config = dict(
    experts_per_token=6,
    activation='swiglu',
    balance_bias=False,
    init_std_router=0.0192,
    vocab_size=32768,
    rope_base=2020.0,
    lr=0.00087,
    lr_head=0.00519,
    grad_clip=1.0,
)
Below are experts of layer 9 (counted from 0) of a mixture-of-experts language model. Rows are named router (the router's row for the expert), gate (a neuron's input weights, with its number), up (a neuron's input weights, with its number), down (a neuron's output weights, with its number) and show model dimensions 384-511. Each number is 500 + 50 x the weight over its row's rms, rounded and kept within 0 to 999. Numbers have three digits each.
Before each expert's rows: a language model's description of what the expert responds to; "comes after" lists some tokens at least twice as common just before its tokens as in all text. This comes from a sample of Wikipedia text that the model never trained on. Tokens count by the router's weight.

# expert 28
Line breaks and short lowercase word-start pieces like f, g, rep, res, sm, plus ==F headings, often in geography or species text.
comes after: "\n", ".", "s.", " a", ").", " km"
router:399575540635525470459473519522560593527466489558505533493546463451511498441512505540542547534531491481519514521478524426451573485430513549545426462472457514567560458584521541404460485513506501481538470521512471443492515460557567527534529462497551510582454445450563492501524447505430462481525536511590522560607531541438437508523528511528525378437521508445471497449507474575548550505533
gate0:486528501541562479477548541460584506446547457474439482449538493535457479522431519496541469494547423528507487450471521499517531515530475470553576433569527518459472576510457495456392639523474561558484492554552501484453446434484547620550460462418412441479514454553490444457470535391434551590426549478558507488530438491480551467533569533524512524420452458412591490385555432473476527461487
up0:581451393444434522534525424548437477546517491463482492487393521550502518479495462424498459531455531516425487574463455502453445491518573451512465505453459456441536470466494468519510449482546436488569522480507566585531575548545404449462461617615518575462474467554567561525468505545596545507522447534455500494424509562556496481470434457416407555569528523536476622615478464521524493535508
down0:582412496580561618584453360429476501592485650462568494486478570566498406524529527541512492453501517539598453487518478522523488435435380435535492476465433527486496503525459451376494461560573530510571461516449515430468509500466525557419544531447468480490555467602457492516516574437561501549468563487527472536478539551517465519597528517475539529550422591501472446524524434564554539519520
gate1:485535562537530460419452422530554490549439515539478489536503455535527496571522439586534422458530566416527549510511477484481502501555536491450542472471478494559402506496436484458555527519544534564445470515535486557424481460487533635486567470510415480577509521489534460465542570480517493544504505407498537418430500476505455520506424507552554540513415512598479438530494458507481437553515
up1:504428458514448502560459544500494492452542535513482460454507552480384461447463545480449516532518446557493499521477529523492494560490509564552452462500503418470531500527537477495483424447496522439514538492574452438547569465446437417532445530482547491407489462454421536503477448474474512465503479596472464574519470531475508504539562495455379469519677485445543508532580491543514552455518
down1:478506487571562669416479556553484533473476486464469473500471480461443539480453591472538439617474484504464438485459518577545528436531526466465443587495515484387463494512469517421586510456479434514485470440556501495521527500524474493440430451500602430508573464520474494482472586480485525538578474514504459560554450527486590492487578568420476455414467549493571487553492437477435543547548
gate2:520579528502451484558452448466550481500485539456490535517458462446562516597498516573581473417450500443494486521569531488501525513453423470486503471493397548488432491496586490541577478425502500531473491449563441472594478528491469531589557421473518542483494505477490494551552466418545500430535514408516502478584471596481573550486551454549517503528495563529412543388533490422539560459508
up2:470597528498470455599438521497579556559405476446500496569436447464563522559481478589597546504470507453531536470529564425488569497387407487502527492486442521505449531569556512495520452451485499516540460465543415458570409490501465506526572448489554536558493495506546446560560477434537480447572499440525501510566508538504511497554533519567523467469470549491474481408546500494472520419530
down2:424546496531463475556511554368461526494562539406460546478586490546457498554539571569457471495502528431518561545530584497492496486515502514449486473527565438483445498454589441474517592489453504527454516425476459557470499591526506542482432615516493540513471526524568427608447457549490535485535410492567480549471450511516533535592501391449493457563458455613513513475565480534497486505490

# expert 59
Year numbers, often with a trailing comma, after in, from or a month in narrative dates, such as in 1884, 1 January 1960,.
comes after: " in", " In", "In", " from", " April", " June"
router:510449552543580476477510513485501523420546517576549558480490504437497427497519476483504554508535492547532468520513471449539501594340437443506533489444552519544486529518484444460423540550475492473448454493447511515458401482495477476486620524391655534582548531511625490517545527461496507495510412494504482514478453520511495558500486533553522475499513474485530534476458463436576532473530
gate0:510430542424452494469521552496472458530432400493487546572463560490506529440470493545537498522587545588399430462478529505541478532478471496441471454480474436508574522547463460537552406517565473405516510514534523627542459490468511530431538489493498448498560565541508524570549497616572564477575490531588556539388459486582584470525390553526493461480497526478539436513459559483539447478456
up0:551488468436438562467538497435490565505494470477529493499462568487406494475466467476557411509535435413464485450497482536509525524515450444622514547573434512514524460443554483565551444530455562461520467503569496537408510467564465470575537459606557582525436545492553477527577512545508489545546497405506626502418428496529534474496532607511447431457472493477480536410485500493494417547499
down0:465511511497553500449403514507491558572535507456505485489521488462551515489502407449527454455471562477481533447516468479505521603406490508401591530572585407429460534521546399580516518545534578560525423482545541466447534539468493462419496436525431395512435525382510492529554454510624509492444469470549470535470477568477542483500447516513462515518559490593491545546500444500480552520529
gate1:494511527496428425524541520427527475470502545519461511537503360497528445541515450521565457486438548485554499394459484467532472473489506444546605524515547553394530530468495585563472395468545516604483479486472452482564457540513469454465565514404503501518455490516469453457498453461433493454450506471498450478504562460547606514605472631479510449456420547492428512450570530458539501440489
up1:453570516473550581541480516459450528544449499436569475479552544484380527424505539477543510500535447522527420473476452503470495601480479514440453481495492501601487604526425455428477528447489486395516500494449586579512502499481505478482479433516529491515476536460506433510510501531629561510579465533504533542531473629575441504352516494525373466591506482531599472535458513508508583494506
down1:534614429471439599526594399580557652448518461480590485623521445460557502515492507500498425494494627422423427476464456463447519519469505480480437406459400492476533507451472501457487539543469500480505598534475543553363446495509520491487549463489609627383538477444666474544541524452591541604476482504541508523438618465539426479444587477471526551476536490483526439536455532519511412506468
gate2:526527419380568494461497414520450479499346535390511535431502512491441525556435457518478458465558528482525573411436517524444553520479509496478556478506499509507466509495526533467493487505606410496497467511513526493438489466471549495503528525508480528509514467498529495568521484540572490591447527569536464504456531537516514494460409426467450487531540505577622515485478465442520516451533
up2:513502507408563430518483427530516511515395549365482465431484516553503524521478456536467532456573512525453530425461532544431537534476450448498548433522529501519477437469535555472558495581565407491465491478532506561496478540512562494439546524495479472554513518521541459571533470517511499503496518557516445495500525458502518491438412461523451539566485487558554506539462539417485578453579
down2:499450518394467551401559513531477479555538476579518420514429503428494525444524403452502531503463536538496464542427505471469519560509479434541505533496436431458458538526504373515548543515462614496534476526524516560444547528434566570455562325489591452448559528534543535518433535589499524547412454557498586584434410519543476488624511591630485520453534437494509429522456499503528442513523

# expert 31
Beginnings and middle pieces of foreign place and personal names, e.g. Ale-pp-o, Barb-uda, Met-z, Kh-ujand, Ivory, Puerto.
comes after: " of", " in", " the", " Al", " from", " de"
router:439512437433534482488471540550501500535477482475460485441481546610488545477434447462510502469392414609515492528437477476583436512550555513542493491400495535493409530529464484478548447522494522510520555510473489528494495467494469577442616577376548580577492441479421525447531491407484459453460512552472470465547472564453467505475502508572514580530579499613625560489513499504451484461510
gate2:515481402531582390524501500507448556562489529520519500493502614491501423441498486572539551450584473505499474561532526504498515521451505525512458548500437495520515459528499489500523480496465526500593579490520443517616456593473553518527660560431536494558455527422465524474476526529440572457436460463533481507474490524460519540398445400467501446524476560439485423501496576472497562470551
up2:611440475485449603491475550465586471473571522460497540513558519469442539476475573410437497456479466519526477519415450478530564455595502484469528501490564541519497449501479552470445497463498560564443460482527600518408533495524473583473464435467497526407507452472535456555463571522522372466464544538449603533551502555463568471574544562510605479439508522557530485424474494470475457516522
down2:552569480584517515343450491522630468470517577430428508539567535439516490501506546626514440533504525397566499502509544534411464485447480392560493441554494441525401527409514409453402495467512480529447468526534495564473519474500512498494547473432489448430526378558506527445504592533457434541505460525488471482560410497581519482543554509538552392512520457433498518483478497475554505603616
gate3:514556550458418492453537560503520458447449520518572493527663408543552524475431481466510512404411539484485538479515519514514506523556523416478474588541527444427471570484460564576443510463444497511511415553547481517464436541509449513415479522537437489542538484530415471459438510484557482433505592602546470526482424562462555475535508472476551428463511464618561549571545530559467600472463
up3:561519503519523501428542530427434479539415496519573511461513529443518429444529526579558562521455533507428511477503477430443493555376518460592450399454564390603513475483418538496425572496598505473481517446516504486511478538426561455518507490512477491507507514567460500450454534393574546544452401564455484633519546494537439513590407572413487378407599505455584591444526505406464587529455
down3:498524515432451414597525519518463504486468542468477569452590531541487485366557546452494490465521449578522513484431448471482565481488464535498412451467553548461529504574486485523561527457395499518469551637529496442473571528480441514466490529405441519473492433580470638418544434416430457566560464508492537537518495453500510500553495469538531576549493551536505414527515455610463538486483
gate4:532551571635402514472501642442418549444425491496540563500581542448581536517459416447583491509462484532519480423552487445506531519446524456525525560489529506564550586503494610555435477513528575485537452549521459517491484500461528574462486485463528525467500513512474423492469471526479449522498578473433501616478497473426526506573468526502523479509520473611466602485564519490442540471467
up4:544514474484542458507547520543477424503552521511436473462537450479387471515438563501488471438478446528497524511511376531536482558573508474465498480523430506488475462477461463469499343425443474519482513563433664511477555530544525394557470543561496501419445401426491563483502540454507454473440456511541502426532526486468458515512514498537518427553403502490510483515450539523463429478481
down4:455442429438499525451483562432571477522478486544528503593505548444555428486540558473496532459517439566566543468489360501557543487471477497505572583505470522499400501502531407467456511466468530513479492514435533547549503605457539565469533484476522304456515551463521570450553611523466458554485469468515475502470523512561520474471517444435558434475545376441450515519551550460492478398511

# expert 0
Opening pieces of given names in name lists and tables of people, such as Brian, Jean, Mon(ika), Jab(idze).
comes after: " |", "-", " by", " J", "|", " and"
router:573534558614443599556513453491548486509523433455382489449531501406552603470504496406523454463435590546509526486505559468475418420648481432410529533470473550461532531483482517522482520566529563498514559480504446507525529379539501522537444514483442500446484375407483445484423571522502508488578535535423390425447536507483597523504502604449477509415494486502451466547567462548589478493509
gate0:457485479543469471545461478449477491489585539472537527570519439477504471448558567505630525434537426513577477521551525551442524529446524538493470576519502430409538562534468521528565497481495444503526464472424504410562543532529554467524370491540447433479514542504537629476501522527539582513523579408583546443609500587480519442586486636521503512484522560495459428522491522437572471547502
up0:501493499442559447473532498493478509488454519536513519492474518530451497551447464574394484583483546484461499481399442471520518495465503499527574424510559501521501442483608497450453497489524460469511535440546563566434486464475484501505586414497611550484413454495515491527485422490510406556510459465507466577433464356530481539404566445458546494506509424515521612417453412517431561526532
down0:430544450466462477475497575461514582516473430468481449480539508515532531552519492566502455553521620560489491491560466616478406594463524469478478513505413388577547543485488537594539463488476522533608480474526489483500601552511572438497437493489536497494507476413501487449447484519561522589443502470525500533482611500541449553427436497478466494379539443495482525471399488492488448450518
gate1:503438558541516566626527517533437539600510459503444445511400550593532532518530508466579473478485499610530508518431444454484470483504477446545451543505463603441476562469421500500547506509528573515439493539486485575527497473514498555489374569459478639470425420456464365581602516569421475544593596555495562571531579488570450513370443535563505486552557506567553529414535441490520529506562
up1:510490574548474578547546589558466516568497430469423426500415574554516616495530446407596465476480511615532504431487530459479459533569523470508487580441488558463492557542466495435545472556481556520480512554438517494541475459546541596424446544476468593473469487438447408495537544507394428513575609550443558515460546521458489480482512513471479520535537482529531474503566505526445488460520
down1:518530445510465443512509574404483512423485570470493528500582567494540533424501416510480461448515518376333543521519581543451471546477500517510513495482484445471466479533485459498544598460592444503445529552518492414533559496486486531470489538532489518546506539517452574487541430440594478426425520468450474579489548628486465416572467515471568498436416534459496546478458503524521440414432
gate2:587404565512498549545478489488439566515466430487521547487433479434554541579413460430445519505487503522592514510400506509574480488554537419447483641503529508458526597467491463528469519494467503555435566453565469506476568396466537528552367502421428534459533483445476514489460382527478532422498519502455539470446518498473569541427493596511527485513557462439442503485579504539590525448529
up2:449529499459478462466455541478452478579566471450469429481630479502460510371560544553514495462484463451405538489552524519541444513478442524567447458511513489519480517540612438546528511495531507441495451575453503414576428527554438514448471423519549492470521553487442530472440547496468509551548558466465430456474384522415462561581518409467489487418485510479529503499474453538427508503409
down2:559509579488553530559534471486574603571548443522582450563474541497472534569593455509445432535501565546413455495502506386528442421444484481443531389486507428503454450337532528524525540494514607516483451486475481549498414555515527526518531456473595459440510563529473444463475489537452527465504466575487486595492498522541491466441506594484583486473560519356452528547493478443596547545464